Experts of a small language model.
Experts: 24 experts in each of 12 layers, 128 clamped SwiGLU neurons an expert, 2 picks a token, a softmax router.
Below are experts of layer 9 (counted from 0) of a mixture-of-experts language model. Rows are named router (the router's row for the expert), gate (a neuron's input weights, with its number), up (a neuron's input weights, with its number), down (a neuron's output weights, with its number) and show model dimensions 0-127. Each number is 128 + 32 x the weight over its row's rms, rounded and kept within 0 to 255.
After each expert's rows: "mostly gets" lists some tokens that are sent to it at least half of the time. This comes from a sample of Wikipedia text that the model never trained on.

# expert 3
router [111  95 129 119 182 115 134 145  88 153  85 157 121 199 110 115 141 103 103 103 152  67 144 126 123 130  69 117 128 215 128 133  67 200 124  93 134 141 144 115 150 116  92 122 130 162 126 173 158 127 109 120 145 156 160  86 147 100  73  91 175 111  74 116 138  96 143 144 180 114 128 132 111 106  71  80 101 147 132 125  75  62 119 178 124 179  94 120  90 141 141 191 103 112 130 143 156 119 146  66  80 134 116  92 146 166 138 119  82 125 175 127  95 150 148 140 194 128 170 109 186 102 161 165 108 133  95 166]
gate0 [126  60 112 140 216 153 110  87 110 107 128 167 126 150 201 120 100 179 180 101  92 127  89 129 158 133 111 151  78 133 150 131 139  86 104  85  77 113 173 133  89 126 180  94  86  70 137  91 175  87  89 242 115 131 131 154  80 141 120 128 131 130 136 108 129 177 102 129 145 136 174 135 114 135 136 103  94 116 128 137 197 135 113  71 119 124 138  92 132  90 114 106 123 118 116  94 124 113 100 171 188 153 112 109 137  73 136 187 136 121 136 122 164 133 172 119 105 100 115 121 126 125  68 167 121 143 166 173]
up0 [121 104 133 133 149 195 152 103 152 135 113 133 130 128 143 169 140 233 163 138  96 130  85 177 111 111  95 166 116 109 173 123  92 104 131 136  75 132  88 149 141 190  67 127 106 142 159 129  83 164 115 165 147 180 134 141 155 141 158 123 122 130 124 169 127 101 147 127 141 104 114 152  57  87  86  94 108  94  94 209 144 134 151  66 143 129 144 110 135 108  74 118 111 120 141 123  45 102 128 116 115 189 130 137 114 147 139 203 144 116 106  89 137 162 110 124  83  60 120 114  84 105 102 151 179  91 104 176]
down0 [133 110  65 152 122  93  77 105 128 136 155 172 137 112 115  96 135 132 141 167 173 128 166 168 184 129 169 165 152 149 122 111  87 133 106 157  98  93 120 135 150  97 135 105 115  93 181 138 124 146 121  97 156 128  88 164 134 128  90  84 145 124  88 122  91 182 144 168 133  97 116  95 147 118 116 102 140 159 151 121 212 107  76 141  90 159 132  44 134  88 155 114 188 124 182 145 128 118 177 195 147 155  98 131 103 156 107  99  97 139  99 215  96 110 176 133 112 134 211 159 100  96  84 151 114  84 165 133]
mostly gets: " \"", " de", "=", " (", "(", "["

# expert 19
router [106  77 164 131 113 156  86  87 195  88 111 131 181 136 115 137 155 119 158 108 129 139 133 213 155 111 151  93 144 138 171 145 189  83  73 108 117  73 106 110  86 154 130 138  88 125 123 117 133 149 117 172 165 156  92 105  73 168  67 161  81 133 132  86 124 107 111 109 154 101 102 104  82 114 110 159 144 163 144 143 159 109 133 160 169 119 179 136 124 153  92 162 162 155 158 152  37 110 138 142 144 163 122 126 153  83  88 115 152  75 142 119 129  91 158 121  82  96 154 122  66 115 141 216 107 110 100 131]
gate0 [ 86 147 121 188 100 147 147 138 135 144 129 105 144 116 136 128 120 178 164 146 159 131 195 134 112 114 167  85 155 123  69 122 127 143 149 135 148 175 110 158  92  92  72 185 147 135 158 100 135 107  78 132 132 102 152  82 127 144 151 161  91 138  77 112 165  85 123 177 110 117 170  92 117 153 132 123 137 130 165  79 178 122 113  97  47 129 151 140 198 165 126 118 111 145 171 117 170 232  87 137  90 100  69 188 118 155  94 139 161 176 126 165 143 161 124  89 151 106 148 116 191 127 160 137 103 129  82 115]
up0 [141 104 156 135 149 132  93 161 141  80 148 111 159 165 154 125  78 132 150  92 208 141 161 157  93 101 120 134 146 133 105 142 145  92  96 136 186 129 116 145 141 145 102  87 100  91 146 116 121 183 142 148 162 185 139 197 150  98 112 158 127 186 105 108 127 120 112  91 117 170 128 140 177 160 125 192  83 154 144 137 151 198 146 120 106 146 125 179 235 146 141 167  81 174 113 142 150 133  80 194 131 101  99 130  43 155 126 150 147 162  81 129 122 158 134 148 145 138 103 159 155 127 165 165 126  84 128  92]
down0 [104 113 163 198 106 147  96 164  68 180 167 169 132 114 101 143 170 100 177 129 135  73  63 119 145 105 150 125 100 104 146 135 149  98 188 110 129 138 170 140 165 117 123 127 140 106 140 149 125 144 149 159 156  91 116  93 135 155  87 123  95 130  26 177 167 113 180  78 148 103 132 114 136 124 164 157  93 145  89 195  87 107 171 136 104 154 124 116 100  85 100  90 156 104 131 189  91 128 131 135 176 124 126 122 113 127 166 204  83 118 175 114  99 154 130 157 167 120  90  82 118 138 101 104 104 181 153 167]
mostly gets: "tic", "dependent", "ic", " Roman", " Indian", "rect"

# expert 18
router [115  76 140 134 105 126 134 127 146 125  97 157  87 102 142 144 160  73 160  98 129 132 147  33 130 167  67 159 142 152  88 137  57 167  89 177  83 106 128 134  95 188 109  81 181 127  98  87 113 125 106  80 132 150 147 172  97 156 145 125 101 142 120 119 165 126 170 121 159  77  95 133 164 152 104 155  92 135 123 114 127 154 171 110 152 121 212 147  55 161 128 178  98 152 162 149  88 162 112 141 104 159 126 137 174 139  80 150 176 113 104 161 112  86 133 104 119 133  86  76  95 129 131 106 139  59 150 143]
gate1 [ 83 132 176 141  94 198 142 105 173 129 166 162 131 129 148 184 101 106 178 147 111 148 172 107 149 134 125 112 113 165 148 146 123 151  93 111 109 104  80 131 146  92 134 126 121 109 134 146  93  99  89 126  76 148 149 100 103 143 102 140 125 137 195 107 134  91 103 114 157 117 158 110 133 155  68 128 116 142 151  97 196 145  99 205  29 126 141 101 139 142  56 171 121 163 115 165 192 158  63  88  98 148 111 155 100 188 158  92 122 103 149  87 130 190 106 142 113 190 109 140 111 100 137 106 149  96 102 116]
up1 [ 91 151  97 126 123 189 164 115 102 130 168 192 104 110 161 176 143  97 130 112 101  94 122 107 145  62  78 111 173 147 143 123 107 153 122 119 129 100 127  60  98 176 100  96 171  74 152 122 107 110 100  88 101 149  69 132 101 194  97 160 136  65 140 163 140 154 139 135 128 145 167 167 154 152 122 159 102 128 109 117 196 172 117 210 175 165 112 144 131 124  87 156 153 160 153 148 177 160 127 117 107 120  54 171  73 137 102 136 134 103 155  58 129 121 114 118 126 138 129 148  71  99  71 146 138 145 133 114]
down1 [ 95 128 166  56 112  97 112  74 146 170 165 106 162 153  86 203 112 145 107 133  57 143 138 136  86 100 208 150 124 138 102 135 120 117 135 127 110 135  99 160 148 111 152 123 124 122 100 157 168  80 128 105 137 154 111 166 157 142 145 168 100  68 123 129 164 202  82 147 130  24 100 101  84 133 125 146 138 106 122 117 208 122 184 112 177 149  96 116 110 115 161 107  82 160 106 136 174 119 153  89 112  98 105  68 116 104  92 104 152 173 110 154  93 130 104 114 145 150 172 178 147 140 104 131 118 126 154 152]
mostly gets: " the", " a", " his", " The", "The", " its"

# expert 13
router [179 193 108 191 152  97 132 128 148 116 136 105 124 172  94 110  87 169 142 171 120 152 129 125 136 140  84  91  99 149  92 116 108 102  89 144 167 103 122  97 138 146 161 179  77 122 163 139  89 146 169 146  90  63  78 143  91  85 150 166 166 133 150 122 163 102 203 109 113 151 121 128 155  88 120 187 175  80 124 142  84 162 154 174 166 191  58 109 192 156  65 120 130 152 101 129 108 157 101 140 155  90 124  98 129  92  96 115 127 167 128 127 150 101 157  78 154 165 109 132 147 150 120 150  86  81 106 140]
gate1 [105  95 143 145 131 134 108 184 159 119 113 147 204 143 135 115  78 136 128 112 172 172 158 149 123 115 151 131 135 156 141 140 134 128 130 134 110 141 142 185 166 146  96 153 117 157 170 157 163 144 132 154 139  77 101  57  75 120 146 134 105 147  91  88 111 179 172 155 158 145  80 100 117 110  78  86 191 129 188 162 110 192 136  73 114 120 185 121 152 163 141 142 102 123 126 137  99  71 127 145  48 119 152  97 154 126 129 136 176  65  84 180 149 229  86 114 117 151 108 151 160 141 103 149 156 143 113 124]
up1 [163  71 149 173  64  97 167 163 143 151 107 179 169  97 145 143 129 112 126 167 149 128 146 148 136  55 137 166 153  95 101 126 110  58  94 156 127 139  85 163  94 135 155 130 130 136 124 109 138 145 126 142 152 118 122 115 131 143 154 127  93 112 118 138 167 120 126 168 174 177  76 135 119 108 127  71 178 152 125 181  90 167 132 136  94 205 126 145  69 104 112 107  91 160 129  88 136 127 119 124 136 107  86  25 110 174 134 109 106 129 114 179 165 103 140 152  82 100  51 160 135 111 117 125 206  88 162 117]
down1 [152 151 137 129 118 117 104  79 183  92 119 125 116 112 106 145  58 170  65 127 125 123  78  96 121  98 120 101 134 165 142 125 118 130 136 169  54 138 203 180 184  87 117 112  96 157  67 137 139 124 190 153 118 101  72 106 126 170 148 177  92 113 129  90  79 134 180  95 167 153 115 102 168 107  84 123 109 177 133 129  66 182 116 107 132 123 147  92 159 169 125 127  91 129 133 133 109  59  94 146 130 128  99 169 122  99 149 151 184 115 154 134 139 131  83  98  83 136 167 121 179 101 104 139  88 106 188 134]
mostly gets: "ć", ").", " Thomas", " Town", " Park", " Smith"

# expert 7
router [130 131 129 166 145 149 160 165 176  84 162 154  95 107 137 160  75 161 155 179 155 161 128 178  82 110 138 166  80 171  96 160 159  94 142 134 160  58 155 102 106  86 226 181 148 128 110 110 126 111 135  89 101  64 156 136  98 118  91 208 221 153 138 122 135 114 110 102 114 120 132 146 121 142 159 120 129 132  99 141 140 129 166 103 198 129 130 121 144 109 148 133 162  72 106 150 110 128 110 140 146 108  89 135 149 151 121 176 154 175  95  78 100 132 166 138 117 145 113 188  80 151 134 151 118 108 191 140]
gate1 [143 121 111 163 183 169 146 185 177 148 158 133 105 113 200 159 155  91 153 103 106  57 158 117 112  89 131 143 142 125 147 111 175 136 121 184 140 139 167 121  96 168 145 152  82 102 118  96 104  96 121 130 158 132 137  55 165 124  92 125  84 170  57 137 130  97 106 166 196 173 196 163 155 174 150 162  66  94 105 129 156 123 112 121  99 115 164 172 158 136 148 181 113 196 128 128 113 180  98 128  88  95 118 141 120 128 147 132 154 158 136 173 115  80 135 140 116  80 133  87 144 105 150 165 134 157 137 177]
up1 [ 98 162  95 198 112 144 152 117 118 129 112 170 150 109 138 134 166 159 110 158  86 135 118 152 134 159  73 157 175 100 151 163  92  75 132  94 189 130 103 123 131 154 118 123 124  86 156  84 143 179 201 118 121 146 118 171 160 143 154 121 125 108 148  74 102 146 133 147 162 122  95 158 124 117 121 130 113  87 120 152 144  88 166 172 150 169 148 153 164 131 123 170  38 132 199 165 167 127 103 144 161  98 142 141 132  66  71 175 131 113 161 140 201  92 114 187 168 126 108  74 120 155 163  85 150 164 160 156]
down1 [ 71  97 126 132 173 123  94 141 133 146 123 140 178 162 130  74  99  94  82 148 113 159 117 103 123 135 114 203 106 179 127 115 116 115 143 122 115 166 120 111 187 114 123  63 101 107 148 115 178  84 161 114  98 156 167 111 140  99 204 129 161 109 186  98 100 102  51 165 180 140 137 127 154 123 109  75 160 144 156 165 122  71 192 130  90 135 148 158 145  79 112 143 132 125 105 139 100 108 153 174 166 190 102 138 133 100 176 127 142  85 161 100 154 114 201 114 178 157 164 169 124 144 171 129 124 128  91 105]
mostly gets: "History", "ography", " School", " Location", "ology", " service"

# expert 0
router [131 104 123 145 170 161 146 133  67 162  79 137 169  94 159 145  94 105 135 177 165 109 147  83  95 111  84 124 112  95  91 161  85 126 100 176 153 179 130 152 168 107 112 112 187 155 120 176 156 147 174 153 141 136 108 149 151 137 208 116 174 130 115 139 108 141  76 121  92 149 145 151 132 132 119 109  78  89 178 146 128  29  92  91 138 105 158 137  53 138 112 158 151 119 134 131 157 163  97 122  58 105  98 121 104 162 101 125 129 150 108 198 138 127  92 126 143 130 165  92 198 143 127 155 159 157 153 179]
gate0 [119 113  78 169 157 128 152 166 150  97  65 136 225 120 151 115 148 139 139 100  92  92  97 174  94 182 150 146 107  76 133  95 183  98 123 121  81  94 169 135 161 142  66 131 161 146 104 185 145 141  90 142  94 156 147  94 187  84 137 123 133 139  92 158  48  63 126 154 107 105  98 116 179 146 168 151 108 158 149 130 183 125 126 132 130 121 159 147 150 100 139 128 144 115  49  98 158 173 158 169  94 120 144 117 115 136 122 145 140 103 103 115 100 143 127 178 118 108  64 163 157 136 167 142 170 145  84 103]
up0 [ 95 133  64 222 191 136 136 179 110 102  51 135 165 112 146  98 110 140 102 140  74 120  96 134 103 150 184 133 106  83 117 100 157  76 160 126  33 120 134 155 168 119  88 105 109 127  87 176 142 147 119 112 184 143 166 139 143  84 160  85 111  89 107 118  71 130 145 111 122  99 120 156 176 154 134 133 127 169 134 137 128 108 141 108 160  97 142 113 131  68 206 125 134  97  71 112 122 170 155 155  65 135 147 135 135 148 121  86 170 104 124  96 148 130 142 176 141 130 125 149 141 116 131  89 147 180 113  88]
down0 [109 126 123 134 141  82  88 149 127  86 185 150 103 131 111 143 134 110  42 131 132 100 133 122 175 148  98 120 100 155 129 131 176 121 183 125 109  64 153  98  97  62 110 212 149  95 159  90 197 175  99 102  76 134 122 106  87 161 108 104 136 129 108 133 138 111 134  66 110 171 171 143 113 141 193 135 174 169 168 144 170 173 158  98 136  63 168 146 157 113  90 141 135 123  96 135  67 160 123 109 115 137 109 148  77 149 173 112 110 158 110 119 138 104 101 104 117 129 139  98  87 132 164 113 126 200 180 127]
mostly gets: " and", " is", " an", " was", " are", " had"

# expert 12
router [110 148 104 101 150 101  81 167 177 164 102 128 111  76 101 164  97 169  97 107 111 121 148 119  91 117  99 132 156 149 170 144 119  94 153 104 122 102 143 184 111  64 185 134  79 194 120 163 142 190 140 145 193  91 113 139 145 141  97 146 127 116 159 121 104 127  75 145  98 165 108 119 114 154 106  71 146 157  60 178 220 185 185  89 129 116 113 181 113 136  83 166 109 112 146 101  81  90 144  82 148 148 119 119 116 121 139 141  83 104  96 171 123 144 154  84  81  89  86 149 117 120 115  97 160 124 113 134]
gate0 [105 125 107 133 165 148 185 136 148 115 111  66 154 150 144 124  74 118 148  80 122 147 114 146  87  53 116 106 109 118 156 148 118 111 136 116 142 166 123 155  65 134 115  53 156 136 121 165 190 125  62 108 136 150 127 107 141 137  99 145 108 163  86  99 111  64 157  90 149 134 198 101 164 101 129 107  96  46 119  74 174 135 174 144 113 121  75 123 150 133 150 125 103 178 170 189  83 191 144 166 140 153 129 137 101 135  89 168 137 105 130 140 165 111 130 166  99 146  82  60 124 159 108 111 175 126 150 109]
up0 [105  79  86 117 178 143 216 139  86 120 130 105 131 136 158  99 105 101 192  64 131 158 189 104  89 133  94 140 131 140 103 208 181  97 169 134 147 146  97  51 170 110 150 143 119 106 140 110 115  91  97 107 108 115 124 136 118 156 107 140 160 143 109  80 109  31  83 118  97 178 166 137 159 134 136 115 126 134 148 109 189 142 113 126 146 159 135 182 125  86 107 125 165 187  85 166 127 136 140 167 155 135 107 143  91 120 141 197 117 178 117  90  83 115 130 135 138 171 163 111 120 132  92 161 155 121 100 135]
down0 [181  84 164 169 181 153 168 127 126 119 113 104 157 112 134 155  99 110  95 129 117 109  92 151 116 107 120 142 150 148 107 108  99  54 160 122 174 191  28 123 139  82 144 139 141  43 171 168 163 153 203 130 165 119  90 132  93  86  95 100  98 133  97 124 124  79 172 100 137 118 128 119 103  89  66 129 161  54 167  68 122 101 150 107 139 127 125 143 116 113 106 111 151 158 104 110 181 119 130 159 176 102 135 196 107  94 111 165 117 112 142 131 130 136 101 135  92  92 151  85 161 136 120 188 125 126 136 115]
mostly gets: " process", " success", " sp", " collect", " dis", "oc"

# expert 2
router [159 131 109  79 151 130  87  74 164 100 101 175 146 113 120  52 139 147 139 134  61 140  88 185 149 107 186  81 125 163 162  97 120 139 144 120 168  75 113 135 158 132 106 101 116 182 124 215 147 157  76 138 140  83 114  58 133  86 139 180 127 128 162 143 125 155 137  57 103 172 118 106 102 129  92 191 171  88 151 128 122  97 141 116 155 105  67  95 105 126 102 119 100 153 130 138 152 132 173 139 188 103 118 155 115  87 122 115 195 113 187 112 101 103 135 130 144  99 138 107 113 156  85 110  95  92 136 117]
gate0 [172 116 133 121 161 163  67  85 132 128 138 167 152 137 153 116 176  61 156  83  62  52 137 119  98 163 128 149 182 127 141 127  84 138 139 129 138 133 188 135  88  97 149 123 145 142  99 114 112  98 157 164  97 136  74 112 117 159 150 110 136 231  77  93 174 143 148 180 126 171 139 120 124  95 137  75  84 165  83  94 108 102 158 138 141 132 121 200 130 132 104 145  90 144 121 102 108  99 140 123 113 101 132 163 176 151 122  97 104 107 150 123 186 151 135 144 166 114 138  75 160 128 172 111 126 201 110 179]
up0 [ 86  80 126 125 135 100 133 140 129 143 195 167 149 182 164 134 101 137  75 131 100  71 106 109 141 157 128 159 178 155 136 189 132 181 161 126 106 131 100 142 142 101 112 131 111 123 116 174  90 144 105 129  93 201 190 130 125 166 115 183 106 147 116 142  77 133 120 120 118 139 109 157 107 202 146  53  81 109  85  82 185 105  70 154 108 119  85 130 105 119  98 139 113 185 167 135 160 114 116 179 124 159  75 121 100 136 124 147  40  72 104 155 135 146 142 117  86  91 152 121 128 170 138 120 124 134  79 148]
down0 [105 112 104  91  87 125 152 152  63 142 141  67 112 108  68 102 123 126 126 164 133 172 105 160  96 146 123 143 131 111 109 129 158 201 121  69 111 130 138  82 116 115 134 167 117 111 138 119  94 161 188 101 147 110 152 130 178 140 142 137 139 114 135  70 123 153 166 148 117 116 132 152 205  91 131 145  76 142  88 142 124  93 132 142 120 149 128  95 116  81 161 110  94 151 142 110  98 121 111  63 212  88  80 194 159 208 139 106  56 158 138 160 163 123 209 142 127 100 147 117 147 144 121 117 175 129  75 130]
mostly gets: " Ka", " Ga", " Sa", "ș", "ka", "he"

# expert 20
router [141 150 110 107 109 136 151 134  96 153 131  98 174 122  85 114 135  77 100 115 119 136 126  79 168 120 139 133 121  78 117 105 148 141  84  74 198 158 166 100  89 136 158 174 155  59 135 131 141  57  93 121 100  30 143 177  75 130 129 131 143 134 118 109 113 169 140  96 123  77 128 113 169 123 153 108 112  64 155  79 126 108  95 128 147 124 182 138 173 113 139 128 203 171 154 147 126 116 128 170 121 151 160 162 177 108 169 113  98 128 163  96 150 164 139  99 169 177 131 144  98 118  68 121 116 168 194  81]
gate1 [ 51 119 141 125 151 165  96 113 123 123  96 131 144 133 179 185 107 178  80 137  61 168 187 131 153 170 112  62  72 113  95 181 143  94 114 129  69 129 103 103 157 167 116  74 112 182 149 177 133 167 137 101  76 104  83 163 160 121 156  43 161 153 116  93 110 101  99 148 137 109 134 161 159 115 125  82 166 165  98 125 143 117 159 170 144 145 121 178 174 137 116 135 116  78 145 150 115 106 134 112 114 138 133 156  63 102  70 101 144 198 132 138 153 128 118  89 131 154 157 131 112 101 117 112 107 126 148 168]
up1 [128  99 143 100 192 100  68 137 127 115 140  95 111 157 122  94  71 131 100 115 112 139  59 141  77 195 126 158 112 131 118 127 184 129 100 153  78 169 168 137 114 177 119 143 132 187 118 118 114 115 108 100  95 103 123 110 102 152  72 166 111 194  88  83 118 114 112 101 186 107 180 143 106 107 115 120 132 110  66 117 122  86 184 101 152 108 130  90 154 122 116  70 118  87 107 193 137 132 140 190 152 154 149 115 109 131 101 119 158 156 146  85 128 200 142  73 180 157 103  96 145 140  57 111 111 135 140 162]
down1 [113 106 128 102 157 149 161 136 123 132 125 135 151 148 115 130 149 151 132 118 168 121 123 101 138  97 144 153 113  94 153 118 123 168 136 151 106 193 138 178 128 165 113 139 100 173 154 166 124 124 126 137 115 152 172 140 175  84 100 100 186 113  88 201 111 181 122  86 133 149 124 173 137 138 106 110 101 143  41 153 167  46 161 158  86 119 160 152 142 179  49 140  76 120 211  96 131 162  99 142 132 118 131 120 104  96 171 125 120 175 153 150  61  87 131 129 197 133 103 139 143 110  63 168 143 140 113 196]
mostly gets: " 0", " −", "–3", "–2", " +", "0.0"

# expert 4
router [126 110 131  91 145 112 102  96  78 146 126 139 165  79 140 106 152 143 163 145  76  64  40 188 168 143  71 169 101 138  50 188 143 104 154 139 105 132 142 171 102  51 103 132 120 150 124 130 176 113 124 115 156 115 153 119 159 199 189 104 108 140 104 124 121 122  86 191 150 117 147 168 136 181 158 128  78 120 126 122 134 130 167 108  87 173 179 179 121 126 113 100  86 121 151 117 132 121 142 163 138  97 185  89 108 154 171 104 162 125  94 155 165 122 100 154 135 128 131  88 185 145 119 137 174 139 115 101]
gate1 [177  84 212 150 114 154 190 139 112 134 125 183 144 103 148 116 162 180 129 104 112  80 120 168 172 171 134 166  81 140 100 145 121 133 152  98  49 153  98 136 125 107 117 114 115 145 135 142 131 150  99 121 146 109 126 104 190 138  77 110 151 194 153 113  81 109 109 179 147 124 102 137 189 149 124 199 115 169 223 119 151 153  67 139  78 102 149 155 132 101 140 134 135 125  91 140 158 151  86 159 164 107 143 156 116 150 140 145  46 141  94 169 149 137 137 149 145 158 126 100  86  95 103 114 141 161  95  99]
up1 [166 132 170 158  52 194 121 135 145 154 149 148 166 134 140 140 131 148 127 118 178 108 146 156 166 106 135 160 105 157 140 112 129 101 100 112 135 141 111  96  99  99 126  79 119 133 127  69 118 181 129  74 169 125 109 147 186 101 115  67 158 191  60 154  67 141 167  98 183 138 141 111 111  98 159 143 128 125 160 145 189 224 118 185 113 130 136 102 121 110  90  96 191 119  88 186 158 135 138 110 129  78 150 113 106 138 126 122  61 137 148 119  86 133 107  97 100 172 156  96  93  90 130 112 131 135 104  79]
down1 [100 117 141 145  92 109 128  82 114 123 109 147 104 161 137 114 147  94 104 150 183 126 161 108 109 100 146 101 111 110  67  99 106 127 136  86 148 132 131 144 137 115 149  90 100 149 133 101 160 113  48 112 107  84 146 145 134 147 126 127 141 160 125 101 147 178  75 111  82 179 116 133 204 172 108 150 121  65  68 125  57  99 126 110 199 104 106 170  53 156 118 184 141 101 189 130 113 163 129 176 116  81 147 171 144 157 109 147 134 105 140 145 116 155 121 119 124 137 108 130  25  83 154 115 190 118 153  81]
mostly gets: " had", " for", " on", " in", " out", " at"

# expert 22
router [ 81 132 137 168 110 125  94 102 109 163 113 117 112 142 127 150 177 142  99 127 181  76  89  69 157 105 195 136  98 133 118 154 115 194 143  97 149 179 131  49 120 165  81 129 100  96  94 165 122 131 110 129  86  74 145 156 133 111 137 114 139 147 111 115  55 160  95 186 120 105 132 102 116  41  87 106 151 119 167  51 117 152 139 114  94 125 176 139 202 143 102 105 128 100 105 123 122 170 135 115 135 171 154 149 169 125  78 130 104 128 198  91 136 135 156 163 145  99 142 162 134 141 129  77 177 120  96 127]
gate0 [110 112 103 128 132 145  99 169 103 112  84 174 100 164 166  91  91 172 137 114 148 185 111 148 117 142 112 170 144 121 117 135 120 160 147 183 139 131  93 121 125 158  98 164 131 135 139 103 128 137  56 133 135 119 111 125 149 112 158 159 147 155 105 114  63  71 174 116  86 112 154 194 237 131  67 165 137 162 160  61 165 124 132  71 122 100 130 122  91 145 172 137 102 167 123 137 126  99 155 190 130 150 136 125  42 139 111 174 129 140 136 115 130 106 126 185  96  94 135 120 106 115 103 147 119  37 109 168]
up0 [122 112  95 140  91 136 127 164 132 145 119 192 121 140 158  82  88 152 137 130 164 178 115 125 107 123 103 139 107 134  88 113 110 110 126 176 126 134  79 138 137 106 154 166  94 151 123 114  84 154  87 186 157  81  74 138  75 134 146 109 163 150 121 109  67 111 218 135  81 124 145 154 210 122  58 134 153 117 146  76 136 121 157  86 117  96  93  79  63 135 148 128 146 145 135 111 112 114 125 150 128 132 102 114  68  94 120 158 130 126 113 106 147 109 142 135  87 163 109 101 132 127 115 189 108  16 157 201]
down0 [146 122 100 156 151 118 113 147  65 123 181  81 117 112 153 193  86 190 119 121 137 126 130  64  73 212  92 115 128 141  66  69 126  94 112 148 133 122 158 171 105 153 149  74 156 133 125  81 143  86 147 173  84 125 127 145  62 152 150 138 128  93 123 141  68 115 133  89 127 143 150 113 173 155 176 112  99 153 163 116 120  96 166 132  84 197 122 142 109 153 117 148 110 126 117  88 167 149 160  88 160  89 108 115 127  89 180 119 116 104 144 149  85  98 192 157  95 178 121 126  93  79 131 153 133 102 149  92]
mostly gets: " 19", " (19", "–20", "–19", " (18", " 18"

# expert 21
router [188 169 150 187 117 182 109  87 182  87 126 150 148  81 160 144 126 180 124 159  75 172 131 123 140 153 105 134  92 182 121 135 136  75 102 123  84 114  84 158 111 145 148 134  99 142 128  90  71 127 133  84 131  90 125 174 145 105 115  86 137 101 130  90 124 112 160  87 147 167 130 105 131 140 123 224 182 107 131 136 149 176  99  92 177 145  78  92  72 157 131 143 185 108  68  97 120  50 152 126 154  77 120 148 153  91 119 106 153 136 170 116 129 127 145 139  79 150 131 133  59 150 109 145 111 133 140 104]
gate1 [125 143  88 121 187 135 129 176 156 105  91 166 140 118 130  50 111  82  85  85 133 131 127  92 139  70  81 188 109 121 122  97 104  99 137  86 124 139 136 194 155 170 146 142 146 145 101 181  99 176  78 105 114 139 133 113 149 108 138 149  83  98 135 174 134  73 112 156 167 104 137 162 176 165  45  88 125 159 154 109 134  91 165 170 136 163 146 102 101 134 136  87 118 119  98 103 167 177  90 129 111  82 118 156 150 150 129 148 145 159 138 169  73 157 172 141 194 125  91 107 104 176 132 182 133  97  94 146]
up1 [ 68 157 101  99 143 126 158 125 140  76 126 198  95 116  95 160 139 194  83 128 111 182 180  93 152  87 109 154 170 172  71 129 167 154  91  92 125 178 120 100  70 156 147 119 121 148 110 155 129 139 144 129  90  44 106 115 133  94 121  89 108 100 112 157 146 154 158 125 155 127  87 178 154 152  93  51 140 119 131 138 155 106 146 116 110 142 135 125  81 103 146 105 189 142 154  84 149 132  98 134  77 140 163 133 161  93  98 117 132 106 137 109  94 130 157 161 181 112 147 174  75 135 136 180 196 123 153 180]
down1 [ 54 148 129 111 154  98 174 159 142 126 207  74 142  98 162 162 139 144  65 164 177 146 159 185 172 123 134 132 128 146 121 161  74 108 123 127 114 151 130 105  94  85 152  96 139 139 212 142 121 132 156 184 118 101 156 102 135  78 155 113 165  90 119 130 105  85 213 138 122 101 117  96 130 116 159 112 164 128 106 156 163 132 172 105 155 215 134 190 167 125  94 156 183 145 204  81 117 135 120 159  78 118 118 168 142 125 165 111 144 143 156 139 154 140 157 118  98 122 133  75 144 140 134 104 115 132 153 129]
mostly gets: " she", " George", " California", " again", "ally", " well"

# expert 17
router [160 124  90 105 136 134 121  86  81  84 130 130 112 121  74  81 145 110 123  88 179  98  61  82 137 111  86 101 183 121 127 130 131  68 179 135 154  99  93 173  80 145 182 128 112 152 134  80 147  76 146  82  86 144 132  97 105  71 119 207  94  74  92 109 122 210 153 123 204 144 100  80  98 144 142 125 126  91 120 106 116 132 197 143 138 114 124 144 133 135 105 109  91 171 108 145 139 113 118 111 139  71 131 165 162 131 101 161 139 158  79 154 148 130 147 134 125 128 151 105 174 162 111 155  83 148 171  94]
gate0 [141 118 139 139 128 190 111 147 141 164  88 171 169 147 140 132 145  99 197 118 126 108 134 130 166 185 102  62 134 140 106 132 152 154 116  88 142 133 134 151 136 162 131  96  96  86 121 135 145 111  69  69 132  96 133 128  99 139 151 121 142 125 113 128 172 138 145 194 146 112 170 116 174 145 166 102 145 190 170  71 190 117  96 176 138 150 192 162  98  97 136 104 162 162 132 130 104 112 108 120  85 163 134 139 135  94 127 184 214  56  63 173 142  80 161 165 112 145 127 137  84 175 137 102 143 153  80 149]
up0 [120  99  77 157 120 214 107 146 141 142 107 161 134 139 151 116 181 112 187 148 122 147 108 163 167 206  83  97 134 159  99 174 142 162 129 131 158 142 101 103 136 163 136  85 129  95 144 146 101  88  88  79 161 111  95 104  85 135 157  95 142 174 106 133 165 121 118 144 187 133 163 142 138 165 154 104 103 166 169  89 172 111  68 190 146 158 178 126  87 128 150 118 194 155 108 122  99 142 119 135 136 113  75  93 130 139 153 125 184  90 107 159 112  59 125 183  96 154 140 157 117 204 112 161 122 150 102 122]
down0 [124  99 105 114 140  83 137 140  71  93 127 128  73  96 176 104  93  64 153 124 199 152 169 113 145 147 122 125 110 104  89 151  91 140 124 138 141 153 113 113 202  92 148 126 106 123 149 119 131 111 194 135  82 141 112 135 118 110 173  88 153 102 159 103 102  68 156 142 124 159  86 174 110 147 147 151 111 166 227 131 145 117  87 140 165 154 111  61 145 107 191 181 197  70 169 120 137 139 112 109 152 143 130 117  98 127 156 119 107 110 127 135 137  48 116 112 108 156 134 138 119 127 127  78  66 130  76 172]
mostly gets: " Sp", " gr", " On", "On", " And", " All"